{"num_hidden_layers": 13, "hidden_size": 512, "n_experts": 4, "experts_per_token": 1, "d_expert": 736, "d_shared_expert": 768, "hidden_act": "squared_relu", "moe_layers": [1, 3, 5, 7, 9, 11], "router_score": "softmax", "normalize_top_k": false, "routed_scale": 1.0, "balance_loss": 0.0026, "balance_bias": false, "router_z_loss": 0.001, "init_std_router": 0.0382, "lr_router": 0.000385, "vocab_size": 8192, "norm": "rmsnorm", "norm_eps": 1e-07, "tie_word_embeddings": "early", "optimizer": "muon_variant", "learning_rate": 0.0101, "beta1": 0.93, "batch_tokens": 131072, "max_seq_len": 512, "train_tokens": 541100000, "max_steps": 4129, "dataset": "wikipedia_en"}
Below are experts of layer 7 (counted from 0) of a mixture-of-experts language model. Rows are named router (the router's row for the expert), up (a neuron's input weights, with its number) and show model dimensions 0-255. Each number is 128 + 24 x the weight over its row's rms, rounded and kept within 0 to 255. Numbers have three digits each.
Before each expert's rows: "mostly gets" lists some tokens that are sent to it at least half of the time. This comes from a sample of Wikipedia text that the model never trained on.

# expert 1
mostly gets: " University", "\".", ".\"", " States", " music", "ism"
router:106143151115101174090129166118150127111106097204093118150134175141147157137163140116093158155105139150119115112127093130147161132122130146145153093110107106151131152171118166112163132138137127169097164142106116130147097098081123128116147132121126115131145144096138129111114157097119090137152131125107114119135141119162196140123141138151186173135145124132123123158112129090138166117154085105133175157114141143097167121118123148145129132116132117113107149131150130131083126134104125131132165107113162149146138125140128136128148162138131134148152130149083109132091096114154148090119178119136142132059133107120121124129145209103169144159120089124128134106148120090105128129137116137161147130133135131134100129120149130110109129106095102157152103157088139145164123116123133
up8:127108074134127127127124128142133159126109102122122167114069128087094132148148106114130128203095129106077141149098174121131127142131142131123094111107131130130141157116132128121129091141171191156125119129116129176108104128130127123118134147146133075094128128129116130194215078123138146132166171095130159131133078138076116073121129125103131113132133113144116140091119139127154156085127061135136116106112143140106125136135125128125144144167136145156099125102121118128124121102156129161138128135125137141122135133156129123092129132155101109116129130119127123145117127137136104138128148129057104128139122138099121144141105131098129169116139102101090078132121128102076139142158130113051127097109092154117113130117141113130197151181113041151131144127090124125128148128098131
up9:110119122145135134127117120143123131105111140128124136133129084115144130134095098122119079113123116087126118134166093188108143182127128175141079101095145124119093165126125128128129127148147101136126081131171128143163141149099108119125127082115123139033135120118126139124142117126123118130133093102124109107121131139109095129129130219119129152091141133116128173121098143116121108128148126109122109127127138133118128133130083125132140130143111130121169121160115129105142154098132181165144157124163093123121086100124139154171110112134106116128179128128127131120136135103152149123116141133042139130073166132132136121120184150128101124129124153098147102160131162101175128127082146121166132147120142191178097143169194113144131153149102127126109091133132101137176110111131131
up10:127159135168150135158133118104143126125105165115114118145196119094133123122128130129098110148145122122158159093082177164113128149132126123082123085125123116139127130147123137064112136132167123093133157132125166116122135131122145120146126160130158179137139085124128124154123116132101127136127128156123131111126120133135146155150096082181129128115161134161117104151175131171190131126114118114132126115117089127085149069128132156129136146126097144118129130164120155138165147111156097133142123120116106108072127122128112128092082130109116111126106127157131119131159156177153102130114101130129127132129135141158110147115188123136109131106127093085128108168139125141138098132148128123168122098127129120094156172160161139117126126165137143124160127081130127128159089159146065
up11:094107101141076138134110121168102105126156099125136164129149111133169088162129131188128123095116108125130128129139109143142126132147128181117087163167104131130114109122139165116122125152121102113128136129139140164124136097127059126144124140123121218091156146099115113107123124126112136140141126133074118160132130192129129119104144122108193198109091168127082132135153131126131130113080119106143129110128131152125161102143122136114120115130127112124117128124146124106132159135096132149128187111135133138119163130132101116136115161135054101119192107128094129130120134163125129124081129094138128127124137138165108114099148146143143126133127156166162145126125124159105139139129143145173134148078143129100146138103066127101125125151132106185128158150121128166095131137124128
up12:114135122107138144180104102133120111137120123124134126134113128125156095103123154142159107128126129142159123129146127113181186135146154082177141132129137133104145083103106142109155129140119140100054147120122114129105167085085109106117091128128115128136133134123145122127091120137149106149098119119127130121123120165117121144161144137185125138077128154127119163125084172190125126159111097220131125107122111168145138127141144127125143125128120122101144115129108137111129096153128141121155180138160122109106111113128119124115167124115139123133128130178123116134081124058134122081123153104138111140147142124126128109190137105126113116137130163141096149126111109138164120112128121123124124088163140117146111132129123114102140121123122112105127124112092135135126118090078121
up13:148105128092110126094121112130123159076102109109134117116125132110140134145126086124117218094130123167115125094129054127184106134107116105127141133161117127097120126105128154126109174097097146123135144217125173157138126121132187126126135130131106125121126100137133151126187111164169132135129101114130080142127148121175123185163153139138124096067113178129112141084110116125068148141131128129124114141136101158117169118130126153113110161127130128141139095126148115127129147126105128128083135122133159147195175126133128152128150130113144121096139105123121104156147128128135126126152148130093107115127149138147120139143171127132185169156127081127129093128177167171156147161159145097149118118128150080095133138126130110165102129127154117101129118090123144125177118083119106
up14:117143056179126116165141144154136128137132099135162115164151138155127127127141130117125154108119113149058106159101096116118125159136135140167160146157111118115176128123126128180138089085124138113152135136105148131114123180116114142150201148111125124125099151069158125120132104132129124076108135131111131087121130127152123130135159137148115138159041078177085128191135114142147125109137147170129133144123116172136176107110085152117131137131130121137109118123119087099140119178108106119159153124119158122109134128102124075127087160119108159123138132106088133092112140130135115114145143140093137152137142130136068128114114183122142149133146081141134129111042118127161104141095089113165116132113146129122128142088073163128136140125135124149156122135112133126165131116183130
up15:137145111125116173124145148113141138112134165093084112106184128141139143127079140125148124140101147133150139139158128135125125114140125159128147125090076135118112117125128105124138136106163150102135164162087143131079130145172118118130166094109128143119102168124129160120146162117124089123063110158178179125146108111191186104139128121170109136147153179118087142127176116102131129132186121121163151174125125146131137165136093115157151105122128127126115128123132107127129109129140162128136131196109114128170116087094153141100067127125113167181130146109127141050125152139129125120089161107127115199127133120125108134154086099114139086127145106114150121102134122149148145127162129144155116157135092147143131114116065106150134105201126141121139128120138163123141147133130137
up16:116135127127088132178126147187143161135182129127138127122127097143090151131167131107089128126177120146120138111152117119180139151105128119146166061118125052117133131157124219122080105127128125076134125110152107091088132127074148127109086134130128124115169152160103094128128123093111087132134123124127128125094108138126117128114121129099087139129126087128103052100058134108108097157102118124155146121141123146151122166162089130163124129124129130129133124192117158110095127064133140125128139137133138149136152185170106141176152123132102128129101150127137121128084124143143147154116100128128150101145116114147127137121182156117158167135136086171121124149131134103137119128129108143132128126145146102114117107136141169132168124138155091141146139128128158130121130093120132
up17:076129174130159156129128114131143132117113191133086157137123142083148123135141126150093110096129126089128135121143139127113117121130173159092116130115125129135126121182121100103119140138101124128088166118163158121127134141148122121131140154120135129130084129148127133125132141121128147130165095183143127157112083129114140128121133147054095128080151132162154123123121125137134138175129134079112142126114145165086129126098097113151113095113181162124129098076176132128121148201122063127125179108137141118125099126125133097090078171126130144113131135129118169091115124116126129128130126117171141167122109128113124092110129098058109138154095126177080149080151142115147093133170131142126134124083137140166137136118108107127097126125118158131139128133124129094154173064146130
up18:106103128101127116128132156083106150136157134121130160132144128130154143119118087124116095133128132122128165120127121070135107116127127130143127103126132074120131112174132113138129152097123124140105109156145101147106131105116131131075135161023108128121079149113137125141125132152202126141098135118115130141084119146127114171134140085141143117133126130160110165111141141149095123113139143076149159077145142133136137139107101130110127130095159123106116136132117113112140172127084121120091125085083072174127101123128129186125111110085105123136100154125134105163121122121136128126134163148119131112128157178150133140137127118120126130116145155122125126166148161152118117122160138135101128141125126128140104136135115107169152149132131091133151105134161135078161157118121113
up19:136141101162089157105109149128131128141121119116170117130128097154098132146124144100125175085149124121070150147069136144136194116157175124126141124130163105143129131125139101128178165088100112113136157161178132131136138135076129116143165126122150120115113119096129116125151119128139135149151128117117116117150134097094125140127116140120116125065118125122120097114103158138125128138165131137181154127147129127128144139148081129119168126109131142140134144128163169142137144117141140167197126148135137117101114138159072127123151155140141123126149118088108163132129131139154125128144128109135107132176122149123128100135128129104128142057118117133124092150137134139120128078154098139131118122131137124101075147113150126171144119114100129138127165109065119126121065125122127

# expert 3
mostly gets: " three", " two", " four", " several", " one", " her"
router:156101149150105159082110142134126141102140131154120147103150088132110105074144157141098106101102150157186091096123147092122144154134098085144119147120162110132136135100122139167101123134131126120121154121153163137155134109107178150101086131099112145111121107121154097121082152133101111112131129138131113089124146102136150135140110118138148106144125107135116098168171152103130122113108146149157145118140144120101153145090172115103168118069135100077126096103148125166123088134109148095186115130109119151145083136115143088081147170135128138141098127131138106133166158117126127155125096124138136149148097142096106105155106135145127098154149144111145081089147170119115135116124135136143108083159124117121113107113125112148142174145119149140103131150087114136147117153128086
up0:105118133135096135173116134111113093123128163161127115143127115103169179146147150168130125126133134128134180093129137138127139149152131136119167129119128103131126128119103126093113186130107129139128131129116129221116129126140121185057129134108129114134129173160158069151106132119099165147123128184120124112107110111146122120116129153128128141107124127114115117154124122127120128120130146100147124140140136130114150152120086110056114107128145165128104121124160126118065128118120130091137173157128108133147131136103111091131128103128153123110098117146179095143066107152107154124133181204121167117169127133122122133140102127138132106129141101112147113122124129134108143141157126120123127112165141095203124133132123126132130119138075111148139139132128133142111110132127142
up1:141114112129064135074136164098126160090129136215123140051132132125099135120093127124137137125123147119139126127044119110110076134138132159131071119139144107125133113109138135133132126054117118144137147127094149167137136160130132134125135133124127122101180147132127132133114152177171123160114093173125118113103117129114120125145126127083112104160139129166101132130120141063131146131095116127140130135136142120113108163137094119122097123114118126122130077126077160128126076116144126113076137122125141140128116099096125096129122059120149154129157119107181129142123171117099137128121126094155144079155122153070130130175119118132139122118111139129133067121182194158132119124153129128084103126165108149127109160110139146117134107169099142121137128150109128123127132129144114
up2:109124129112133124116158126129137153122136071131110140093132164126200126112108143127133133105117127120112112142086137127128117160117126129120134131125132155120126097128085155109103143082118090086106170137121164129131126130210184121153149141130125137074114147112198088161125142108125130104123123114170153086121127135134081117145120143131135130112145130150134125168130177121141131122124146105114131127104135117131160155051126143075173125145129150118139109114132160148128139158136147130122167110161180125127161164138133128120094118152108130121153130132157130063148149128119121115114144143129103136150109142152136150130134115133133091128140115108056158121088144076118158145130125144126157153139151120103133104126148145153127154172136118155129154120128093128125134162103092
up3:129127109149121132121123134095079141055138156130140178110131095099164124125131125122139128110116121122163118128157124116090130147106139115111076158140119111145130173133150137134120096108107125105134194138168069148152125136137129194164130128143124116151136115082133127137155122133129110143119129138092092126138111164130129110183097171110184118129117120146157097130126123104133090129129166160114107134127124141119146140095156117130140075164158176136130128101127116138072115127098081121136130232102128190192157095122074120146150110149121149108128110160135088156146136125134154135168117131136125139139117128107109162106129101179132103128131088145182056129090092136152145122149081128141115151120090104122169119069151138135129116138092134160078147142112131135112127149172117
up4:135129136121114107125123181151145138126138124163138145082137140128145121112131123123142136137125126114141108151147101125097128128134133120110116142122110140126129057118136127133173140128159157108171150129134125143092128150174151147120156149143100113180102128134138121125089138185084118082148114129148116161074205119176153118066118130171136140128129136122094122117106128076125168051156083138128129125116161178127129122092133136139158152153090208133151145141101108120115125141134153147132168127127126130152166104113104119129135121133087150137153147078078124175087115127125126122132108121096113147122108142108111142117101126125121126092127165131149133124182193139125146147117132138125130122132093128125071123108098113108124133142090110146145091151136136133127148134138147
up5:159074124130163130095116098123116123129153126149120124098142138093120127127087131131107125132121109123140124147133108141106075087123135099135126123156164119141142151135193127084104116133135120147146113130131138129146154124102161135070115130107129130124127123132148139109107103125113122079141192120090127126174146119133098128175126104137117103126115168163169141127139136127150119131144154106168130136170129129132136116123145124158186179128130119143175109128142163122131103098106076179127097135130153122154126122138099161104141109123087128123095132110128095122153109122128160128140129117126071102147134126155079167142093103159129112117136141144131109142089111162128096123131144135118146126135118128107097162129126130131145132128137088128122102116096138172123167134081113
up6:179116105158109127129141112131143146127135134140130128122103139150105141126150136124132178134133134134128141166192128114131112135130128203143108163109135132121124101128127122136127134126166135138138150132131120143168120122127126136114118108073109105109124114131138127130131076110114086081101160136127164177134124110154129140095128113127088141076170146128116130113158123130173154091173150145093125148172143134098126164074128106125122171120110089079165076113145120127146123091160120128165086090112140146152133124135137119130103134131135125108104128096110107179132127131207126143128161128137163121135122094121147189173112129127129141116126146088128131154110153218133108118095161128148124118137108150082142123113094134109129127127104128115134117129158138083127136131165128
up7:115128167133127148128110076163129091086057061128190092128132120139156131124112122103142123150158126149138113116129175090129128127109143124128114117098177145117116184142127086098151136085128122141130145125127127127139145128133127131108123146128159146126133105147140123120129158132118119129112167168155127185158139109143114140146140099113094131103127152121126170121162129114182127139147143088126082127173135120125149121114125198125127112124123128077118117140128118130126132131142138156155092113109114137140129129128130181127103060104154077160126084125145135127140139094149134108126093151134158158113129119116070128126152118134092124141117139139103146150121180127179126141133127139097085115128146109062131140118113134066123206055063165125129120131099119095174131131131130
up8:135082152126133153045113128137154129150140128123154158128126128126127136086176115091130136140123163089129156116134092109105125081129103125173093101127164102147132097190122125114133145138129103161115117128134125122187153127117158072134111176138158141129134154106128164083134158194134085175127113136059162100102115128149108123141129129162135153124135086139100120148104066148123096164184132116130131033105133140111101117136117038133151117088152139133116118103126128131145111153054132123137152134123104130097130134112131135135134096149124128164077133148135107078131223149117096146130107126128100134141136111100115131141129134128088173121168138143185129150117130128110123133122105136140127111107122179108059158088149128124126123145096105145155092137144125136145129122130106
up9:130106148144126115150097138140121104156125117114132084152126129125162127141147035124132118134146139133142135114119151134109102101150138113129108152125093130106127085136136175117130126115126113132087115103128134115142126113130124127167109161105113132124169125108142139132127130125103126175084140171125147135122127123087131166124087149104139149190145101132135094124135115096128121156105113167120102130165070137162144112062128142113097138129090060180113122109119130120158090173124150129129122100090113146133120139164130105160131177153122129104095123079133129127188160119137097112093153146076161147139071027143123123133119159142174126177125119124121149136113138148029133136168131099104150110160126095109129132113107131130125142127085124137127123121128131126124107134193133
up10:133113135120111137123101115133133124160145169138125158142115121156124126130166127105117123092091128080091122121129078127158129190124127140148129119058140122092162129110120127133130129093121107130142140135114162143126093100102078161107085124118158128135117134175125090106192131133132105152169137124114170105113121131178144106134128127131182130097150107156103037131129144129106135095112070090111131107142117165072133127130124189137150125127130147132103126141146126141122125130146138115154141129137139092073131139129143027118122068167139124150124143161107128160119126140124151098091120124134148175108113128124181112126093128125125139119126116080154140123131104151133075142154092134114102155134119130115133145112171154117158125116137165127132164130094181159187137123162137
up11:132129086135136096136115108159203154124142125129120118147157195140131152116110185130106131126148073113140121113137138125125131111137134130109158117089115120134139136154160125126115128132133118128116121136172106114136152127129143133135119116128146111138128119123135138082156190128139185130139109084151084128186138101106101129127118099155137186088133110128114126165120135075133138129128119119092076126136070137116119129088104136101116111094100127163148107114126138176127125130139139109133164086127129152135096131114141115138123095124131128125129084128125126122133168144120124152160170165128109135189152102110149131127140102128152136145152113130125150125114112131094102122103125126140127168143143200084131139107116067151156138128128127123125165133126136178153128190164108

# expert 2
mostly gets: " is", " were", " are", " was", " in", " who"
router:090124098116127156126104102112138073133142171099163147103150120156159159121128118111095131099147104122143139149135099131136153069132141176122149139163116157142142176139151140161127147154141126179128102085156113090126107154161187143111136125121118161129124112117131169132138128171143146117149124094114139153088148112105139133109123113114156125158110179138144150128128106172136122119125109160104141127121104123117119153083148086134119128134089103083121128134174108095166079127105107118159129097143128130168153108138117141103129147121101154136108137125137146124143098132142114156067118092112155143160128151158109096159160122102153080112110124113134122139158165154129111133092140076113171132139152085121111115144109129152154116129130129145143127133123083117123170128155097
up8:147146130126147139129106146193135049167139128155094123162130131105161142142136119126060119090132126118151152136088096127135139127106134131123124148128135138117082145121157132115123050125134132149143136121163120105093143152187128117135120170113129156152134174127113133097117131155135115128094116117132178112136127110133127145138141132130121131130130117183131128120118120054107128114117154100104106108190119126103155123106156133156095112155167125119133097131108135171128132095136127149111129130124145076127176127135089162141090119129140128145107127127123101118073100155119067125148103114101182155141136116147126107134156121124124126090128195126140142145128104132135129146144145098147113129134092124092110112160192095128129157123131126125113081166119145137128123184123058
up9:169067128136119133106101216123088111115133131122134131131128091172121136118128120097152144129148133117133142106129088114151155130166158119125180134131133130125110131152104102136142128097134112134154175133061171155130115089127128119080128121142137120114116137109129113152099141111142123137131120131135137099170131138131126127109138126136137116112114128151122127165134081141134125131142102130130142064128136137072131092173137075143125152174171124127150173135126131121107150136118120161139155156101159138161170137138128141147108098114128134129147148173128127161138127131085129153127105109141081125126105131144107139148132158119135197145131134139130136146117109134101110065138137054122173170127117106166128101114129119122147126145154122141124072129123150113127129157126138
up10:088152148127134160126094118128117108107151129130119134172142161106142119134122093123126144070145109151110157171137129109154148142146108128229164135150112127163121145128157135161098113097120128135115148145077139135169126135166158112117127088142128099067129116130126137125127138142143127096099128143120135155151110129119175137140161107212065099116163141129122094104107145169103129127128128113128156124144122135147111109126114124109147133108170128125133056170156150166141100136140174111124137143143161166099098127129109121113110128109075108126108130184153118089133167115130125124121097138133098130124136129107175173094131130136123123168114124086096128122134127139120145087145119114219133121178077127096140102132128169126123160127103128115146128141133112126123148125104120
up11:178067125137112121148141130130085084138127140141147100136145120136130135128125141146119132108153147077076118126134144123119125057130068131122118133129139132107130131128149105131077143200140139151092107135139138111130128138103109113139104139150129082092077128099114144128159120076155126163130123149126135147079139126131146125091146134156110122125116131127117132106152128085106099137101119055148135140133144172113114135117156089081136135129148107131101137113149120124125148105125131095086124131110123108162123137202152123131136112130109146128143063136138109097129117120116138081122178107138134145120127178142140108160126143135098100127159089124129138151130138128069143120143112133138135097108115064107184135109138142102125125113094120130117111134128070130103166111132140
up12:124129074126125129177149130139113127128132121100124140131176115217086106160136136144131109124176131150117129137152126132130156133091127106136175136106123128144179136058139172141121148162116104126140105110079105096146124148121122095120128119117126105082129127143090131056128137131156137141125192114116135075197109151096139126138130128119077078127144102127107143157163124151129142125161121109141165129102149108126121140147119138126113133126164149128075120165122160087106145125125078128115130140131115090161163077099072127171147145157123156112119137083091131124096122106111124081129117166152098117124145105160106122114125121128087124133127097081120158122123128088172106131124118124185128193108108080129144126079096120168126118173182160122127128115109124105096122135115078
up13:119169095101085128123142119132128111084076112132152136154147175136107126136139141134122152110117101141122121124132065127108112117122131157144128127146115116125128149151110156115131104186129136134082117127134110156148105107131122151136129124126137055135145155100168075096173066123127150138147087116138148124154149128170138128165134145128164129149117097185100062056112114132125147171093132117120097116127137129206088147112120105165128142139116155170103135126127110116119121105144129130111123132109120126119125122103143134108111143121108129134113172165114138127146129127135131094113119188105142119154140164173110114126119127127129132126136114108070123126172143110127144143116117139129098136140123146111142128175129101139131150110123127154150128128136132116131133173127126
up14:097061158125121120215143162095103132133140119143131116159124170156128127119144104139153136109155142090162174129127088123167134120068124132142140141090155186077073166111115129093135125128128077140147066126126112097151153138131075164126168149149133118159118135130197114124122144101096119110121150127131121123127130101134118140163109104132078140127160109146100132180116142146129128118108112137115101125109128142119139103128142152116093123131125132142142119097188071107139130129131123122130137134135118132117150126125122094157182103118116132115129113138132131144127082115127139151130155134121133146128142137165099101078131147183114076131110116147109130081152113153125155121133119126125163121126141102079102125129111096086020082131118106161117147070128165162117172095128116
up15:144096131138170160128149144123126123141122157157148155166143128112126113122096164116119117125150142096160170095143112127126092113136159154117164139136118137094140120104156172129124134128090163132100111164132129104103188150128088114133142118096119088108127141121101172123131143125189123128118124141084127152127137092134191131103133076178128143142115065186155138134101128131168129149124133140117128163127170136112128135089162129127117142134146137125125184150096110134128094141114133119106130115103122123113127105146114061099090130123123143102130128124133135055120121115106132190162160109069132114110091189111129143125102148095125120124115128147097134140088149129118122113136126077168153128091180114145130186160142153119111129131230067104148131147120124136129141103072161
up16:108155130145102131136103170117123094096119129083122116146146140126059136119134131135130124140131135135098129120159122163126116118131143055118104129142119125176149108137131183082116129147124130112157083130130130152152110160129126105130122128139134112151107104178129137130133129164123137122170131123128131075083131123128090117128042130126139112103127150129110091127122106131126087191137127100136135163107138087079134140126188130127140147126190169155076124161121130130138097132151131144124130128119171133131131083127076136117127126120097126159130151127135134125111128137112085125154153127124139128115127085126109119142113140165100123071128132161098136122154102146115127130146131137133147129109144148127116153146121113137140115117151115116093115147087128140129110142109140
up17:131104101125138125127126120144090136126148134179131137154162116132137127150122123137129119107109117131097142146130134148139126108118128129125131116123146135104134161096115092097078135115131124072157136134146187129193105129152123126120175110048107152129119126090148125169156102154138138113190159117103115096156140178128187150113117136151138130138133104126122069126130116128123097143159139154143136140135143101120154134124149152141129127140142119127121139130129088081138110116141135135128127119101110054119125146092163176189144108129181112154056094120102121121132073110088126141102132145136131147181123127137131134154125119123087158146119150120127126123126131144140124114126119113186128147128107107099137158116127146132173101151147155116081108128092101106128095132202117
up18:134121130129132118133133131116077115099123108072128144195175126127122167131110092058120113114165135134109150070124129108129125129129131147100104148128175059126151116156106127134154111106125147129143129138033115128165106180129117167135147117143091128135082124100094109123111146138123099128120112146122118135119132125191128135130143121127091054107129184110102124104141144121128089128081114132127115149130148124133099119134111138150143128145160143124118127028129141127120123132132120164176134182112119185136135165154170138128105086134127125139135132127104131134130126127113128135109093135126129137138088197103167135130122151122135135104106126128145157126106156151126155146090130128150137130158102103080103099141134133140056109156076174093129117084130122158140142165124135
up19:106135107123121082195128107190104116144076124138150132124129130126134141151093124116149114194138128127132126100146141173100078171127211134110192095115166138127107123161200128128127087132105169146135152134179113085123147127111130114150146135117120149183124139143130133125125154133126164144111107127128112139114116183130142109126135101180143105144136124143145105106148092176058146128127107148132126153152150079140154107159120130129113141066094141131093124102145119170108128127121129103127101139130129133130101099132119143101129127147113125125125118119082113118112142109152105129204111136149134173149131135102155127126117111088157102086149076125144165134124131127124098130149128128120094109092159123131135069125160132168120133126094121136126171136181158131119130134131121

# expert 0
mostly gets: "==", " \"", "===", "The", " ==", "===="
router:105154110155160137115146140168121110148104090123109111132100123117139124149114128142117116110116159097103070060113141087133125123100094112136100145122124109101149116137162102129067105142124101134120095138120104097134129133151102121132099119143124084134140103137107122126061110111125141146139121132128142122156105125147091126108097131156085128123155080090101110109103112096141120168102146138126135158115078128130118138167167088116142111140177134125133066176081161127135145118096113134107114179123122090170133153083154122149137107135162148102132123130154160081127124121159155141179117122119108121102124145135121125121091163118133133122150154091098124109122126115087126156088167136151120171162138171115160125140106138138104107127086133109128124136159111094122143093152168
up8:105132128151116150130124103123120132143115126126063127136143113109135105139084118128133146107122117083121164125108129113096144125184131125158125141105103118164093079129201111093099134117151121121152122145148141133122145139114127158102108175092162100136140152128104133081141147147181130110136158133111128123108142083135118146151133126103148110141120114135162108096079101133130111132185133149107146102157141116159188145133104161157151121105131127128111132125152111129130145166138121146107138097116142178147127129124161052128130151115132109136112115129044131148129124141108167115109131136123126106123094147136093123103137126127139128131151130179167136072126128162125116096124126102134139062077119128120172153168116122114127131118141078140169136141130125138107135171150136
up9:131154095128136111146098103154136114107112150133115143127162171124143126133084137088099099086111142140147133146148121109118128128119180160127135128154150123125128117054146122124157133133126088098172113134124139133135131129142134129147101124128174112132125126068127095130138167146123126145152122155142123097130082164130127131115118109120086124130095134100154165103113160136128159116122143145131105124129124160092129117119071127119143083173124126158130152133125127136121112091145128135131101128119126124125052099129122127054108135148129099126153142149163146151112127119143122118097147080126113075101109110135126133173121215131123179124129123090128114084103144186155121131116167098122142145129076142101125065136143129145177120125142134140128130128132110142127130129083124
up10:127070128150137116138114119118143135107160095107086091188132182137103141123128136068086127118147123154108123140159170128123132122119105156150084107119136125117126132109085139133129100071102124135107176144132093144111129066156129085109132142109128150139143129087102131099070127128127140113131145067125164106170130128157122136137117091193112106127129165132132123114123130121119126122128140117143110174106123121138136161165134124130180139122136139108126152141122119164150126150116117106108123131119115167078128120120164113141146151132132094128135100104131134156164127144118121109222143130129150094077125153107144136104124144124154128093144118115137191085188121109126128148066120131134123106130110126146156124118138124106134132122126120110126146117126132142139150137114128
up11:083142135189085126124109131171113126133120105146132114132120112152084133136099101151195104181100119142130127162143128115139220075122129132098128114150119124138151130125129127138089087128075127107115130063128169129097095122118132121122127165119186109136114150113105098073110120119175117118139127134083071092111130143134128120122121136132152125136079104126131125128071156134115129134181128126074143137131144132137130130130111127126108133099114172129165133131124164112113109126132126134133128151141130131183128108096114138133128127146132149144134119129078104134129109109115128122117176122143148133173133137122128133125124181179112107120128107118124151132113123150178122161148087125124087151129127126076140126131173119134170077133142142126132128099159141130125134114120125
up12:126131137111135113086113129162126126150112133127150128131155125124104063121123108123091127127130108126135078095134129091108136161128172128144154112130123128125165137116152118127122112105129086131119180114154094122155116174110134122087091126163120114130124143130144128118129119128091132177120126097079148163188106120113138129135126117122119120088074128152124142111121128096130112154066106136106127102122147129083144096146140137139065021123164175163114136099134129121121155128128131126136075133153102126089135103109151118109133128111108116111120120150138134139135149077161111132185088137106111146155087128104127137069152150135198123131112099120124142137132084084142131139126104147138157114145152169175128161135122110090131087122089120093128137115169126119120142137128144
up13:106154147126079098139125175192088079161127132125130130141114115091137140129128097101118123128108129186095160119119093118136091146152133074105078149096084079133102109127129135161081136121101142127125130064131132103142154127126125140138133155145133126144121101153140156117117136106130153122106133119128125129126165137129107127131147141081123140136174073115118128124160093084128135128177129133122130129154101151120138130126131134126105139166133158124133123108130157130103125100105086144150100082125129174136128124073118119139137173167162121122125130111124160142115129138105123119128118093085141154095115143131130129127092140127138141081128132147141150163095131130143154158130149115164125142115054119130126121107131125137141131106127120095121128138138150177132126113120132
up14:084140120163113147123117160138054089137119112119184107128173111129142091136133164134128128120108110148113068133141123102109146131162134132149113123158162113106126167106106122135114100121168110122123144141163115117128123127180126117132081090136113167139151115131132097136131122116194123136116137129115172157119158099131099123143084140123090149130123085114140129135114082127115136141141086139173120157135077131128101186152135124089124134152177126143125123104124138126136213078094119185121160169146148110131127128140113164139055144165139138078106126077143106139113131130128149119107118123122137124078130213112128124146125156131080125092050128132109115103138131155049125102117102076113119138129126126137161130119118129183100078161173123111126127129130119116083120129154197
up15:102128132153127141131137116198159133163129175134119181189123078145154128126131119170136148094131157143143164104190148126219123112093111141140124147150131140109144163149133092150146106129130112133091138117123134113157124123116126157129135145125089128126162089124123127117127128158103140130091155129125119154124125145171134135168134124164115138124146210134113135127122127142129123199126127106082176132138138088166113099137147094125174124083115105108130140199142085152153114168115121129171134144186095128174131168098143115130127117128060094126152144127128129113127131151109125112129123138131129115126071105129132128144136134126155153159130136119128108128170081110093155162126109120120137189145119127123081068130127082152127094105132127128173131144127127128114135127125145
up16:124139104116121142108128120126159131127131124128130130162121073117180165097167157108132143142102129093133117149107136120119080121127127159131119132158157122180131141094124090138125129115125168159143128124129130117093129139140084125132106150128121131181095095122131133133139124077147118098099127131119129127130106121140126155131133132145186131088124146135125119109145108119128067110135127130160124140151114127113157127095115182122127130126178110156150123174139153120104133138096128117047138147139140145135093100128134093134167146130124122125154120099109119138162138169151128093119126153173126121112138164124112099125126127172152147139121140118133122126126147152124083111143119125149087089142144129152151152198128072136101129105118120119167121170125132134169119104100153
up17:119124079165133167184108125114112127149130132162129104156128123127136163097127143140129135132152076111140133133207111158155116128129112146138167157120131112146120119088120116133172136153123109104145095134125128164136114126142136111168154084126138140102141139136128129109091099122107107182165151172033079087085097143138135151062166118140123129123136139203136108137145107128125128130097097127126119150143101105127141127117141152131158129153134152115129095121142171120127088088146147090116128125123105112132144119147114120128110143063127130119151112127161176124137137118133114156080151126107142113116116153073130115145127128130126154149167131108170125143122125172127102118140164128133146127133142111084131127174113117159088102095124148125134150113129107129119131123176125
up18:102126083144107161100093132131135140069140173146162120125173165124112079144121148115136156122124132122127168130091145125132141113139137120128128130081067140126191128072168122140160101103126131147135104146135120121145179141132121085129144130129079126136100143159174122128113121112130130125148111127108121105130135130139156103131109142117102125128090127127150128085123137130140137116126159149133189106149135162161126139126158155124128146141109188143147124136140160128138130180098099155159127131175112143144110131107142089109141141122126126140134128110129154156158116137122137114099152117130182120093166114122123140114131127183129131037130160158138126135075155140160102125125140130086128132121124135133131135072131136127110120136116127103191145128140127082110140096128139
up19:127100148165095132138130090151138132125119121116115097127128110125117138125113092131118101128125122128120142127139122111147128122150124157127135116130110163144151097156123160110141126163140176091135131214163140112135129153157115143139128209161143121132159164130129136134130159092126104126079116187072146181169121104138132161161124117127130167155118113129132162170124106128159141129127118071114149156093102120116129125111128129153125180142098100155160125132127119102130138127148109127146127131136128171137077090128124120104095094121128116125155141126102146107163140126103119163126111136094142128120107092105138120139130146146105109152125106117134137115126106100121130172144140139157156129124104159111136129107116121078097116178080130121079123108144127081128140122130115